{"n_layer": 10, "d_model": 384, "n_experts": 64, "experts_per_token": 3, "d_expert": 64, "d_shared_expert": 256, "activation": "swiglu", "moe_layers": [0, 1, 2, 3, 4, 5, 6, 7, 8, 9], "router_score": "softmax", "normalize_top_k": false, "routed_scale": 4.62, "balance_loss": 0.0107, "balance_bias": false, "n_groups": 4, "groups_per_token": 1, "init_std_router": 0.035, "lr_router": 0.000663, "vocab_size": 11602, "norm": "rmsnorm", "norm_eps": 1e-05, "tie_embeddings": true, "optimizer": "soap_variant", "lr": 0.00311, "beta1": 0.95, "beta2": 0.99, "batch_tokens": 65536, "seq_len": 1024, "train_tokens": 383700000, "steps": 5855, "dataset": "wikipedia_en"}
Below are experts of layer 2 (counted from 0) of a mixture-of-experts language model. Rows are named router (the router's row for the expert), gate (a neuron's input weights, with its number), up (a neuron's input weights, with its number) and show model dimensions 192-383. Each number is 128 + 24 x the weight over its row's rms, rounded and kept within 0 to 255. Numbers have three digits each.
Before each expert's rows: a language model's description of what the expert responds to; "mostly gets" lists some tokens that are sent to it at least half of the time. This comes from a sample of Wikipedia text that the model never trained on.

# expert 15
It responds to: Quantifier and number words after the, a or was, such as two, one, other, some, both, all, many, most.
mostly gets: " other", " one", " some", " both", " most", " any"
router:142115144108121109118163118164126157150126121113122149155142125100121148129106131120082119115125122090144163128141110126141150151101143136142096139159108122115172109101139146117143145103091178089141122077116162091138113138131125154174123156165110118129131116160088121093144141135161088133138138146143127147131148074124162139099151152102136112124140131143123149087128068142159068116125105086116147152132111113151124106108149061090152150117141158130141152159112154091153162142134129164086143090110137158122097152132136116143172148123126124122181119144126133125193110125120122126
gate0:114126163116135121171151161149141123117103123128108106161132147115137130114124118116067145102144105103105145134152096100108145171107161114154141118149143147147113162101142187152111151125095100155104094145105137097127064089129157154112124146137121089137098129131071163126120165143162102147147160123139101135135110099154095102175149130148108134115120104156160123116120129132096121114152149099183152103168139138157132127125179086105134142062119097106091155129177128121141147180120137093129102139117120133068089118134140125134124146170084144116133152138129092135130124141112105083
up0:136153137152117116159158180091155171164126143120093137149113106132160136110121137130157116114152126132094122144135132126137066106142093142130099143062132142133099126127147148160147144119109076077137133104130097170153162152174151137091166114135140158130135122136124115120103131113108168181128098107166135149195112139147129125127111107134102137095142129093094149165173134112085127170147089099118143134155103110101149134141166176143112153150161111108096148118109145112148108146155135137116081121142135135155147125141120140172104109141079159159151128107133132099114114124143090136
gate1:151116088136150155141122147142159109102094172155126134111099126127170121134128159148113144132108133134064122079145126121159156049112143167157149114144154133127092127106133121118135132154111119126128133105114161131149152169143078138145170085153114088168146126142155161150151134131136120130141157090110086153095128140123089157122101159116118127098146119132118098143163114100134139131150170135124107172155124126155138144143135134138118101095148140159132125102151123154116157148122146151113160147098186077080130111168137055116127116124121118149165129084137137146121130122135120111
up1:096159115119144109133134094123106148101124143082131125120114152078144141083142177116156170121146138075159146126102154135153117132117132135172127112129101129102114127151134098116145121116139157133137083101167200127103123139122198078114130151093125113147112170135150091103134076172163122107105080116142113143102126151098125134136101140154120141128145082109135116117142141106123135121148129136112144121095118125066137123126155149136138160126096144131179171091101146137124135119129157086113147166125087128120134089119097142127140146107112124140093093138118088102145146092086138123
gate2:135119108111155137157143096159126140159126138141129149159106117191136091124163128107094160120141123113137113136104097123135152099104135120140133144180111099080138144102145168143114116113133102140138123075100156168143095093131124102171180107164134130131108119144147128100115089161124115126145131134123134130111130085102119119097151116127125134132141145157146107101138092165113117144106124111114187142119110146108196093088117101112142139156145138125122128107129117154141121104126123116100135127097141145083116144104107110128154110146109143197135138102094080123141117128112117156
up2:147096081122172134144146130075084132162150146122144158122095174109153101124092160155166145153104106130139101129085108141141132128119116118079127077071106108166112091083130102127129140094126162140137157138134145111135141164129135186142069104129115148132109129187112134135125124146135103122125151101118133137103132118098108058108096120120136183114149098073118131110146129102118140137106110106111168101139138160182125152142129127126130134152149121150136125124125169183122127137114101117113170092103125130141109136147141118138133110138150117149110128144163095113108160115112155106
gate3:152154151148131135137117118081083138159133099135132124109164133094074128106102120126116164109136109102133134154138123143143137169118132134180119125117149112155130143126134122121161121140115157152088134122083100127112117136091180206140101147123136137141124130120063144113097098129136119166161160165117140143155112112066084091096138114167095115120127139107124128083158091150127098124115161102157078127093095141141162138144142170173106153147106129101171122144116134143141145105120146182119142131127124155137165113135106171155155135132077154103147145087140152122139101146087154136
up3:121104128141125156120085131107126120150137172136091124101101136151136132135126130155113134169103125161096086088150082124099144114147131123125164131118094137073126116171094062124120101163137134114157184155132103161140132122133071111104155132111171115074126097131198081161136142117181113114124140078143141137125141181112100145154080129123141112192135129112115129114120101086084154131159094139102143111128145127144102139115129141125145110147115111134104114152140099131149152153167106141138155135124115134091128095122140113143084092126105134133140119153107106163132107135142068132
gate4:135107148136132111131117111150159106110121117153140133119217116096123118131126139120119143140126152111172136103143104193121130129119145109171134133138104128130105162118150148123084118112100125106114106162153153136135155135137112103101166110105114153138158121163111112097143100107127104089101123194143103134115102151125112142128141118099115109111138129128137137125126161112107155152164121116114154142123137134126131080143119121154098130134127131086113126125163182150143113169122123153127113131120151118122140109164108111172149138102152116115160104146168140127157156106108140129
up4:105117095104065105149129192132158107117102152119143105110106130123140116103119156096096066118136143141147110142120136124123122111169121107148075109143140110139090098160134142126146141143157133146102165120087114136156101116144113085096125123107160116160102122095156111122131139106111159125120107159120146122090144101107074145150134161140142107124131096133128103124130127135122154100175089159143114138152156120134127152141099116094181149164128117118108132152110136112134151163132079140144133179131136079125139130090123145121117120173110110132083140107098113089086148121157138154
gate5:152129120139137092096165138155125075098091100079127134116156135130152101123138179086112142143131113136114112090126122070111150106177144114164138105185110118142139175095132128106081177122146143144128152116140087127132106128098121136132109124100110155128175129163084125131128175148142137121105141112150135145108085169141109130154153143137099107159138096112174112108130095143134104164120114125105127127135145099125134145103131077133151098108109144136118137145129130131148149126153104143091106148126152103134095106100154142122130109124148139130133163107127122155149095134130117109
up5:165130113144131115162143165136158139094127112153140110154161154098100141119129157106132126158116111139132090163143131150105129107173109124147142141156145123126097134132167111114150153116162144132121149099128114101110118114192125099145129097099114135100154084118091114077146128149104153113147115134148129105141121100134093063161105108174060130116143134145134109132122124125106109112138138181160135112140169144110135141133134105110132080115129168183109153173137146134139153128139128137121101146124170111138119116144159111133132150109131087117148128139082108142133104133093098108
gate6:136081122138117138124133133109150143113086137168136151135146110164170115124125148119177109072134095095119179105169138141086110112131137145103129199120129156120085159141122132113124137098119137139093154119112114131129143125136119154103114139055175161100151105114110106118129126116132133123138154130099135071188076112122160153107101119106115125108125137137130120141111161118158153169098105143104124121140166139128160103156117154176124109107152163120142094131120120108125168174131144138118111107114128139124112140127157133133106120126155125132157093128121160123162170130138133149
up6:134141126150146108114135104137107102110159111143142095131132158101111119147120116128098194154090112113086111143135120122096148119120143178156149102139163116101140121118135111160099122157172115155108111100156138139115136138072160102088129136171113155134088119110132145181077078161114123136142098091112128113063174139115115143121158131126135121098137097133068141134106128087124116116145111117119111142113137163150145148114125141080131103110089118121132142123118128147179139092167136148157121137118126099102080130145105121134180136087073123130129117107139135164085137151149103155
gate7:142109113137154089135108127117122109104127127148131132137073095142154167120173109123134122136126167144195132131143146129085077146146134120145117111128135130106145133096105103130120095123124151120142113116116160122170122161166109174141128135104122152079135170118108121093174139153120171100142128140125121152111197169161104101146080127142135128123121090112145097115157150118159144169139126131087145142096149171136159174114159144115075121135124105135174084141125111118161146112162092112168166082086143102140103118143123104114136108094134132104129171123150142127155132149137108095
up7:121134148174139159104133156141136124144103164126121125132100125105139137140157120131153120149169141095138111122160184112169112141146093161157105140133084128127064164149144129149107159126108105172185136127108098172137091156098125114116139196106113137106100131103116117127132114149148155115096123107139125163103101157161082089118091150134114116146181140097082108106140124131113143148124097146168165133147100175127133134118125113139141142164114124120125100130121152129153087157121119145113118127113119131170142101101154165117090097100183137092113095158146128164082115116161145111
gate8:096128126132103115103111145136157121128109128138116157118096133107083149177172130146157156135102131078098132109151129151117112120141141147119104178089139135109126092106161101157132110095120108141106112119124143087106092141148128103165132151136097142112154201141130110114153061094147137136131120133119100156149080123127149078132137131159117092135120113106109151102105129159122152154133135139112120192142111137131131170128179153106179095073140152101100122100113161163106122145157173103114142177118144125110127112120112160153103133115122169152140163110103120125133121171135146155
up8:065173115141101145132100116143163152150104130132124121131135167149141117112123167110174108163102166117161133126109101122128153099163156144096157142093109131161135124126139114115094100117157129150126152164095174084120123123128131116098108135108114101152133120181098116106109114123129151139095122117103129123098140139108166144133125128136133100136148090139151165110165119144110105099110101110135127160145168106120096086142132147104162172113174161077145140091157134144114149104090099141123146121107117122150125110103130137113152129092137106152116103154104112135137120105125111168
gate9:133095095115094107145103088159100120138120130131133123138152114104124136160137108087158116102128164148132111071112142135110098134105136127169107141114094138140134129161138150115113175090115133116131132101136138076156080119115124128147136122123152131080127121135123111125140174128117098150140157136078144166156117107153115120161073153114107063144149130154148136055123155133142117117120184172086145127068116136136140161159085117115152165120122115104121122172165164131180151139136126144115160134182144110148119131143130189098137107146122137099146154115129122106145111098128130082
up9:135077100122089152077141142133151146125081136093196175140154103134120151178183147137086130139140086120142154097109158153137149142126118131138104164145089122143114132109138094088143095117119135072131167122134109105115144079155174162181102142087104113138160122132124160136142089112078135133085128172168146118132136139109118131124125133130139143103136108073163147135143106120120128108165110116122112106183140138105140148146150106146135118135115156152144107153085087075094116102145109099110125150150119098148105134134125160131134194174103141129102089107142125096112130144094169106
gate10:090114111148144115161125098093162133096138114154142136141145141135076158099169113125140128099154123079152134155115120111108117128152154111092120161148129145125126170164142137107119110129136144125122104114163129139127140117110160093110166113101111095116079132083103123128123120119135132106120149110151127116127150134145114117138144101163148095158127122121125125139068134130160117128137117131080136114149158158120143102116133145129164087144117102081140160121122119161113177084114155107128165109114181120138160148152093122119134180151116142130100124112100104107120101139112137138
up10:125118083111115141163067089135138121131127154110075107151145141108122123105131099116138129139153098139150093129093136121139143152098097148122140105178083138180172144120113126187140088131136132103160068115129122104115135128108121073131146118122104154152140118121132107157167150086086098128114163127122165111164131104161124116092129089149114090133133131112132171171104154106144084127180141109132138144108112166143155140164123134105110119122141157111163148091123138123109163100120165106111152125131139112129119124123110134084116164079165090143141126154097106131117137116142090134

# expert 0
It responds to: Determiners, quantifiers and number words after the, a or not, such as other, most, only, two, third.
mostly gets: " other", " most", " any", " some", " many", " one"
router:163082133120138146096144110162127115165128138142126130121147124117114127116144180098115112130127116101193172122125115122169138160125123110140101117168127142112118138089125149136108125118132143124144093112114173118106129142134129120174107154154134089176139124141087099105132129133166111142137165131172139096104125094112085130112136149121120143128138144116129144095131112143142099137122128104101144146142085127112153127100162073100122136090142147092122152121113142092115160140076079139086119123111084110128134153087141086089129152160122137103148120123124139114169138133112150077
gate0:204129131121105146121114140135134137165126089116106145131128091154146170121136158144129107086114149101136109146131144160123110125105164096127146108093130123170132124126094055157137144151092092137167147126136107154165148165105141149110132127117140137089152147098112076104117095141122147143131150138091126117138129117096098157180145122124123112129145149093146142076136143111119072101121142127104136159098086153124137130158117125092082057123188152117105118098098140113131167144126143158159124131177122116155131135117128104171138124179106123161162127136102134113156123122147142134
up0:119123122140141127140150150152127095105119175136128107107151142102134107139107144135090112159159133128120134106115110062141156117090112121155099122132129108114115124089139142101124142163157168119115094132156131134125138093151126108122110105136122137171118148128162134133123133104105089094157124149151145105117099130167133115143142162133150121103102072149133121105101093120150137105128110151116075061172114063105156124121083119159170154120085110142173106090138141134160103096116109134096120139111075130125141139113116111099122097105110114130114145108171151145136142116095134130
gate1:153100140147097110115112144081156129139097139161124135135116107108153161090136081136138093079152098109141152117160175139170175106122102139132119158098127158148162112148090150132140140121157119128139137154072156132180098108135118125161161129150116102112133148132107120128105144159153114150130088124162173122148101119131127113113101099105107176168124127123129125143086158149184119147147127136130136101151132143150099160115105139144130174126134104086114119146100139151115095117140107119112144108110166142169111156180146098140128142149167157135160131086147159154159158113123179138
up1:138168146096152133110091153064113150161098141093127099101103124124156101145108115096142140133160116139105145098163103115131119119112117129165129087097137156129114104141171117152138163120148135148138111152122116149120101140140079092136157146132115119152127158097176147134094124098150120099115137133144181155114128124124097175103133128161109131152110153164091132122151147143158142115125121126168171109140106171131102077146108111153094134101124068146132125140135125186152145149114156132100131126116123138115074152162144143133169153118155127136105102123120107138101119197153121127
gate2:154095114080113125132093117151121117138089150138079110166148131149152115138122134096154114128127131152116148128124147133086120123060096126120089123114084137147151132114126107115123133086168141118167155155138107141171110097078165125131110116088132144131133130127081124134117087077130084124132148110167156165174092102179052138155137124146142153095122171155108075101141129175118126103121133114102096148157162151109146138135138146078137127110088120133089104161097172114135126204133152081116107105094158150135134120128152164124128109158128158118145116136107140127136157167150144111
up2:104177154130137137170135113171151121141070166180134178105127078131156128098122174127113130128127137119130120128137137071086122128070170118133104094115124094125142106134131125142118139127134128142159125102140135106154148136143128149128098168190133132157152157152137191142085111137125108138117135190132113160087134108157166105103098132138137119100080125116135146103200142122104123164117109101111162117164171149096186173134098122146140118114102113115108125126117120124163151147113129139122140077133150134151184090153157113130097184127153123135115149141126147169096091128147130134
gate3:170140090136120079132107116152149134155094118146128107171158142127129140113156118161145154120136130102151131105146132140171107120146125134133127158143166174172135127109089118124127136149127104147081136106116146129099105126119124158132142153111123108104114079112148166135154154173128084122146109132186097104144102141138131106125117122165142149151131150136126178172116157112147136176118126150124115090105148093125138185113126111147186142115105134149152143095100127104133110119122122110084160137077108115117092116141125141105117131136153106106144177149105142161136098143157122108
up3:119138125099144141124155146112136162143135142131106105120146115109117141123089132141170125111101154090149087146147170112113085115092141137131121133142142089146126127147079124090141154144106144138155112073105134149095121183132128158128132140145082098108093071169162138125115128120144134112123095149114152114098141123122177121133151096117083102101097146121089116108132149123081114117124139119121101136154122126129138156125157124068146118109126117123129163153108168104139153154119056143083126112105103123121099101125110117127096138148128105146135170146101120111152096069135147132
gate4:095152104162106098099117177122129074122143115178106127138153164158120107122106136161133136127123134102164138137109100117153187143135116133129138139115171109115128126076167127114103121109086106096129166140168099160104160119107102120087172136149166126091152140169106119135139147170151153112148156146120112116107137082151112133121114136121114127115141137114137125151127130156135154120140153138154137140110134153126108130120153152108125089111126129119104147143102136152130093177139103137157110136156177126168112129091120109148130117138093169108141143137101106132150118121112139096
up4:146137107120128102078159121119142142142129125112132085135117112135145130065109118149125151098123152161088162137105107149089130138130119140111105080102131195116150186134119173137074119126127168106142191153099111121135148073152125126132113084072149136123116149141132128145129138138098126123117097137098113155130091176112134111110095126072073112109159152119138149165090100101123176133135082066106106130130131120090109156125131140129110121103139120119139095106092110145101117092157119111161143081134120147135132150110100138157118130099152145106115074160180135123114154097119144154
gate5:091142113123103153136122126141112143171106141116111086151114118122108177142135105140131154112097070144111143146140161116113126052152140094162137144152135125202109107145141132161102087103102079103139179117134109137151117136124091127124112132166140152109105140164110118141146114169117134127135158100117123099155109069136108154117102119160167103109117130151158179091107158136124122159121128146140137087122080125151126130090123127172125164126112151103135126120131106137160122160128121113099115112102137164136115121154099096133132123077134129081130116105146131146137133165099138101
up5:091126107125105103118109102121165149101111086151154146143102119162128168120114140107136145083133094117141150082118156121141160138144135141097114141152118095135108132101113128141120139156150201112121096119139131078092111177119096125122160111116145158141140154132154119142161119140159071127164092127151105098149155120095127136136102108126155170133163142124087149135136092155145157158190093114134112112112150124117134101118106138141112138107151133167107123128104159136106143168100146096088160132134129104133106135124180102175108126083103128137111115133183105104134097134128159132
gate6:198137112088135126142117122119122140120164110099105144152132123097077133148141125113170161115150079133133118125150132123137166116085134145133132119146120137122088098099137094121136119117110136111150123132146103080146128158140154114143116130121135141102086084130137127146138134131157129093145164116106174131154109118117145118138139140124119121115138148155114089094133110116150137121121115114110116130147100123150115140153095161104110101097112143120136133157132116114090151124092135119098140127146133142116137114195129091112120154132113126185124113105146143095122111092088145115
up6:133112119164083111094118129180145140163186137088148157127141140093145110158106144149108139121117110106135130088114116092164181114117119101133099117182132099100069140128127153172105143074114120115102124129171101106124152119112062103161127142127069142129129153172116129120119115127155089138139171150174149166082123157137129127125136116143117104170169115137132106103106122110074135112118140115120153148128103101146108111152160121093149094117121079063128124156142173177135108148116109105112149119114161136126126103123138127129096133143128131129108089170152167132091104121154132101
gate7:110135159131135099133115141110116077108132138097105089170108096148129127131137099143139174113117104170164136129130109124097132103130109134161117172116104109144141106178139114149140147124131133114117092110161166142111161158154133134120112134143098187127167109122148130141120112148125168133157122138145164156126123131142106153101124150130079123117125133107091124099142176093126152038109103157111154138124091129113150121192149144186129153107141096119159128125129130110110139096144100132141085101091124151175105147130129142136096110151072204121129114134129147106100160109106151129
up7:149144118154120085106134097126133142159103152176152123097087088130132102122137100088124143128161116108082116136130161103146082105126069104139128116138116185148137085081108131115116129147100128142142142093136132140111130140163145127165124184099115172112117105125129162118113117158097133078127114125154153154111138154118072120150135128133182153118092141137117130091160128152131115089123077092107143134162130166102110132141108093123094156117074134154136108114149097124138110140146110121144098150137163077146115096112140081160186154150115103109087098177145142125124112086106161126
gate8:160080105152160087082137112139153127117115091142137116160132137102084125156145116122156158123118148123112136154096101137146177103135116097176145155162132098127134129146174120109140121126099169115153135146123130118140166100098130141100147121098108108107104122121120154119110147056159142137140139095136141113120122129146132085177145135142112110126099093180122113122133141145137148105096116153103138100139124110134144115147151090099152105136162122146108141176132131122124130168138145177136092120121111116115116142096116138117126139134129146128135137154080174158102122159132117142
up8:114101118123116076147167095126103154117105150146090157156101162066099149144147122117094089163149099112108149148155082140148158107123110137133130093150124118137113116094147133091140138124102128169113148149087090114128148091105164098143134139122165095121082132121120112150123158117125078155170163169132133105158146141143115095144120160124148125146106068117116135107178148130107173126147118111110121105128119159121097153093130085169127106125138137128139111104126113170118115112138088128146146110146103124109110150103109129110123116129108140120092095137109142162110102144170113128
gate9:116112108164113084127174154129127091150106121123148156135098126127122159134195113117193123163142092133123140098102114170130168107127139178114075134150139099154110094155117168138071122160109109100162099112106141100113123131111143142107114149148107122101108130092137118121130151116135198132144139169121115121138122131134136124118129143127145139145153113095135128142151129136119148090147162153123112094100101151153118130144153135128124138137157169114139106099167153129094146156137104089135121165096097171144137148142135097136163111097135130128139106116123118136131095108107175129
up9:140112132125084088162172139142124100153123128107139137124149127123121161130094078135101083172126123130101107117115136120130139177110121086109072079153117124103125114139134143126160137144125130094162171115119098145123135152125145091153088134149117156134142107161130127115119155136184084121157147164101141149134145103107151135146126154092118167132118142171104135127099139148093153097146128126184093081169120095086135144110142089115162169130130111123103162100131133118089163089122054127129122112121151141139165140129098158132117110139139146123066141148117133125145142117080103135
gate10:152147151180105111112121101155111161129124140109124107175122129169099156122130137071133137113124155104150120171135174142103134146144119152135135138094130125091122088130154145132151136119166116122167103122102127159171124128125120115160151124139125139107088110196121174134137134136119105126128092085130114126135129173139141133127139123165137119088099150116114202139162107141141124121160115086090127098115161154107092130140123100174135099136176174122190110115147121108130124165125132098110125130139141154144084150136155166139166134102139131113156102159148148106151105130192135147
up10:080113140190130137175123113128124117120103133124129163131188113108184131110166143142139154139139087123166158170159140160116138099149106165141118082137119132121126130109128157116111123103161114127132181110173117152153160135078163156139131117171137164161129101134130143123125133110158137122122125135156112134099147138116107145102147131130139124148084192118174138056130156128152147156146133129103128120162132144156142122150145169105118158109117140117146171121159096101138150151134165130153122113119129140150125144156108119149121116111125112136169127131143132123079134099144146145

# expert 26
It responds to: Country words after United or of, like States and Kingdom, car brands, and zero digits inside gene IDs like ENSG00.
mostly gets: " States", " Honda", " Toyota", " UK", " Philippines", " Atl"
router:094157081132088084153177125158130128091118136145170113108146150118110130158133146111144115161131132078076114123143134116139116136123132106145110134130127123141128103150167163103177133124133148115109102144174129058094159150147132072125126110129108116149118138155146144130091143177119134125146122151117117142134153149103181173123147153136096147124113145171120134163156127122154104121091157165098127125115087130109120104115114160127131195177114111142092143110120149138142122146150138103130115186098160090101128138136154132097151104164113112127087113129122123130138107128113142138
gate0:098136135181102143149139087092125143111157150124136122143126097111146085137134123104119205117176119120150133104111119094135119141114158123163166137117153170119116106097099123129119147120147075147155145147116134140127137182109101139118137130091116141147145147121134135081127134151124138149156117140078105155102125089152126100138128117101138139128093123110129129139116114127111098072106111127124095139139152143155136128117154156142140122111113171123121132154149155152153159116118094161059098163101092073172139113136120124158104103103099144121125172130132120096158078101165133093
up0:117101114100105108124123124103115103168137136128173141091127131145089164119112114142109127126151134134140084122162112138131131154115121103146121125097122089153126130131138184105143107123097110117158107108092129116131119113098113127163118109132139117155108121085124123155115140129144129100138108072138109169117132103172132076067125148127178143150147109122095134096107120121147129131153121142144169141148088095090119158085162126123105118131115128165088154139137124141096146147110154107121121138123135112116151144159085114134126114107103081114156083164133106125166097185117092122
gate1:149110122130132119111129096167131161106138150111169155123131124133132122099136096110120128160131154135115173121148109134112122114178199112165119130150112126137160121104119131138160078142121139124112105123107097140127111109146110129169106106156131130089130157121094146100135147137117126132163157140114092123154093139133126109135125124110137090133153146142142139141131140123128158116121117148133112128151144135122159152105132121084104133069104174093117158117157124108183109110117087141148112185141133091117126155127116142110127127172125140130153150133129129110182117109125131062
up1:134135119116142160103160176134112130078105095112133110134110154138108141113125126082142120168138096083112102155145195128144106098142101088118137125132128146119125124086159120140138096144133160118096130145075126153124191113134182120131140101138144111140149135135144167101159101137105154128136110124134109140157107125106160147148177145164137108134161162133171139126078132107130130126103136133152160151111131152081119121108117159110121102173118105148157167146098094162111144129136123127140114068183113094148167116096092145165115127102130121105172117167137123150152156119215115182
gate2:133080080121113088111153107141164100110162107123131101152110127125113133107170135113067136147151117111141104151141165171135169108176129117120141186124135146099141124129116128145120177121171131102179092090146170159115130101134158138134112123113114146127128111184120137124093164137141099086146130136122134151165113093131074155109131126135161129081103102097119092144124134134120109144146127086123111114152138148151076120082107111118127131139154186142165128114113126160089096116108086151140128132119145117108102121133109163132126133121141124100127127109114116114128158102114151134
up2:125122171106105127118128123114123142098120149130130127128152106147175108159141129134091125165146163120099152163092149156149139176165136137188158130171173149136116108093087170109138145101104138086162142141178096100097160147108175132145129128085109138152164133123153152140065120138132111130096155114094078092151134116117148138134141142168099160123121098108172128115148107135119167136166103158114123098139136116130098120146134119100114154098133125139128139090142119160105106170123148142160147152100134154098143135157121091140150095160104130144100121115112138132136134142127107154
gate3:119123075141129138144141127110127146121132137132129132118153093140122125102165133096140154148138147090119093148106116137149177138146141140145116149081118181112117115131114130137139136144168158156138107170133119106139152139153059152122126110125135125148151072137188141138117147137164136128138102143134084132171091124092144128116111101139145163177122133127156119164148080144090162117172158140156175122115133121106100107132123174114130127138155094139120126144131152125117104135120120156120161142079152103162121126120157130090148141133150145172124104114104150092121183122117119142
up3:121126156117142107126120092128111126116118132110134138097151139143149155129096120165134105121118122094111102092141095174115175119161129131136111129139127120154146110127135159167091104144115116092135102092143147126128120164109099125151098133158174122121131092118150132161108099067070145080098102113118146132127129127139116168119164118138129070120086111086077108104161147126091086144151125123121124183116103142128106161135146113127143132134094117086121075094125103115150095145120075079116126127137144083147138107142127134154146126136097183131131123083131131114138128127123135072
gate4:108090097130109147151145120137096104107135133113144150103112107116120150083111093128131161171119129134125084114139127144160129171163141169130142139118130177170140156095127133123147136122135163105156155129130140128124168133096129125158157090128100126118112128125112128119140069123146087102146112153155136128115129115139104140104117134126155171094094157125095117156120135143078114160126101143184119119139129137146125181166133124139110168111114120141134141106106129141149139145153165102150147119132156116088072094196139114114114141147135080132125140154126117118085139076111147144
up4:152109109117098113131124162126102129088101134125152127138108110145110162115162158133148075126130103134109156125102153121153154123165178117119142115114119141149113133109129149122175131139161101121144104138131170100126136128110133162158138105169142147125118172103139153147148105151126119145109117151119113104122130136133134101170091153148154112130074131106117118122115110149094164161154121103106197137098138167073095172097153114104129157157095108109097125099119182158160098128097140154136146075125169125139097135124112129103143108119146134158102122141146130152154151088114130139
gate5:141107106127098111079104108098074150158113154120134110176107083125159159141096116122149127115130155137137165106137086140161157124134115114120085120070149106151170129091108090155133124117122151127121180085203143083104128140129131137149152149122168145122085122117119115105131116121108128124138154123137125130125153127127126119163125178156153142121123095158136173149152174130166109108187122133156149111079116125138146109119082133136114149110116120142109103115152060156135141104108090134129156163125135119142106117165159168106150178147148100131109096130159117153152149156114113135
up5:113149113156087157155132115157144143094126122148168118137139130107084099125132145138138109152076111122080107093094098152147175173163112099121138114104122141166089108164144133141149110113086115120135122173107140129165130104177141116127087099159133136109139138119127166154146146134096094170122139165114111150137128084161097085155131145111118117098126073117149159089090154140104143151112141144116134176088109132134110125130090136146138098142135138101102138084161131140148128094154143166157195151128174136078170092128129109077094136119137124102111094095097115123139171105120093138
gate6:128155139096119127148123129173084102135137138107169130133145088103120146117152099143132103174146128129086184142118118119136129115093134143120145137104131169170102127128136119138131157109148137129098115121099117134117087115142132115162068148114134146147136177170110111096171128083104126113117135104133109139131125144119134109151084120170141148110136095123104119066135112103137117160179115143109140126129118119116131113164095148138130117118133121125131127129172099125117078052125124118136134168131108098144159114137137152097179137131101132083151130124134082118115106148138117148
up6:165126138096152145153093111126142159143135124125145137155105122188150103141137115139067135122127114152123116116160126109088096120147154150151141142104090130104122124159148123094113157134113112165105136164149091162153127121172129131133087116107172145115113132138140121141123124161127135109128132153171123138135089110154138134154126136120098138125129131141108136105139107166150089169144154148124128148122142164125135103092130134098105162130067156126125122124110143193133100119098141135146112110107143115139123129141134099093156168152113094121101144147151129123119142175130161109
gate7:139151119135122141151154167126142130117106063121143117106103128073106136144123152108134143073139138122087162134094143102122143099136151139097080128113167159139133149113136161106142145157086159143143125128127137139099120120126144117155131138096137079101112118186125133128204152129154152121126122108137144142127115099083133126154134134147176148108113095151063118079126119130099116098131113113141082084107134138132151154145044101134160127115122120131157181129126117162139149149179115143121147128112121123147124107124080114145128153168134126108129151103150143109120114137107151116
up7:117101081130125133134130152162144126142139117105139109113134096164110146156105128104132126129130173122124122087139162128126104065137123130148105127158114148143127108138100117143138152099148147115140122170159121121150182100183116121154112146116126102109112125169119121126141131108145156155141127142147078166099140130125151130135139166141105132097198136158140137140142161153078132163136127150109129095125114096112126122087092105101152120111126096125105126141128147165130199126078153097128148122082115108144137093136084141113135108169117082121130141104113157138130135134133113137
gate8:137178131107103144134159143103127143066115138128155109118169087171146137138149168108110148116123146118106127113156080103140136130169135155180124139131132100093089160202125172129109097147096125132146081098102121101096135119151105106122143102103169127150119110174150139137154147151139127147196123086106119102155101148162119153102142139104138106145130172131111141120142131119127151158103105131146124127114156097154085115128149110141152118144083138132132115139109121104156147120130101174133132109115135132142137131185099169149141119110148141122152149123115133125114107118115109124
up8:093138140117126143142103111139127116078108156110148152095151115114154093140177124156161129132080088173123141121149147094102170123128065126111177099124135144129115130090175173141097102080102105128124127097121120092124136086155132132119125136101126117117134127154097124106167138152122116175130138091156129152127052163154131137107152119142108129168115111111145135165136123080128150113172138175130123154136162150124126122165142132136130087154123128126115088116153094163105117119130126103127138142126140072142119123099155140129117126125127164153130138103100156122150188151158090160
gate9:150094113111161151087063116154145066166124135127129082115131174131104108129091090094124129134055095129101121086120133135152120151142101131119119112113125118157110112126119108134147109137143118147146109136128112083123132113091118114151120171144122162120112129157121142138147108114126147102115110148137123127165101121106101081129155103136134130068142138141117182121153146112102104116150108059099099083165137099092164159104078130137122133145150137165125127158117129134132124120115112125138114116144161108152126114124164126119134105132122072168104135110124121141156087151161143127
up9:169152138122111121111121149138126158151119133147103138127161129150104112136143139182116157136115138142093157115121178132163144130104130140142129087139140127131143144127144129105135163116112114126123119103124135152153077100142157104155111101131130130169156146118104118128161155129114130153139146118127116142129170126079103146122121124130145081136120141095125105124147138133104134115123117178106139174136106075132120100113125164112113115147131118116083141110113149120145090088145110147123147145087080146159132134093116122158127103141152120116099140153127135145176132098136111109
gate10:132130085070108126147100153080131105174133105118133108135115149135120143126125144140108131143141111127118124093141117134154108171164137093090112101124177142179129139180140126097134140123119146116110134207141097176127143118134145108148085107184119140120133113114138177158171126129151070084125148161157110136167136073163138120092161079119151127193164088118104099152092146142155167105150160135108120135135148086088071168098106143125107161136131119139121107149120120182139112136124124093138151113148120120148143109096093154126129115158150107123180147130145086145126128137108140117
up10:108165136117162090137171152156116159145137167093156135157144152135118122113132081193115124117142157125138170208120124166121091115123133126138165158136130126119125117121105120122141120097084123133116132128126170129076124110146116089126131121095144070140108160133109129126115079099144133147111148133094125131090135125101153092158102179123133128076067161162128136121151117124127130125116114141156094175140155144144151083127126087131122101127150178151096098114175120057102129175133110155092114142114112154101138133160151100152165106123122128125125099124160135113108129137126145124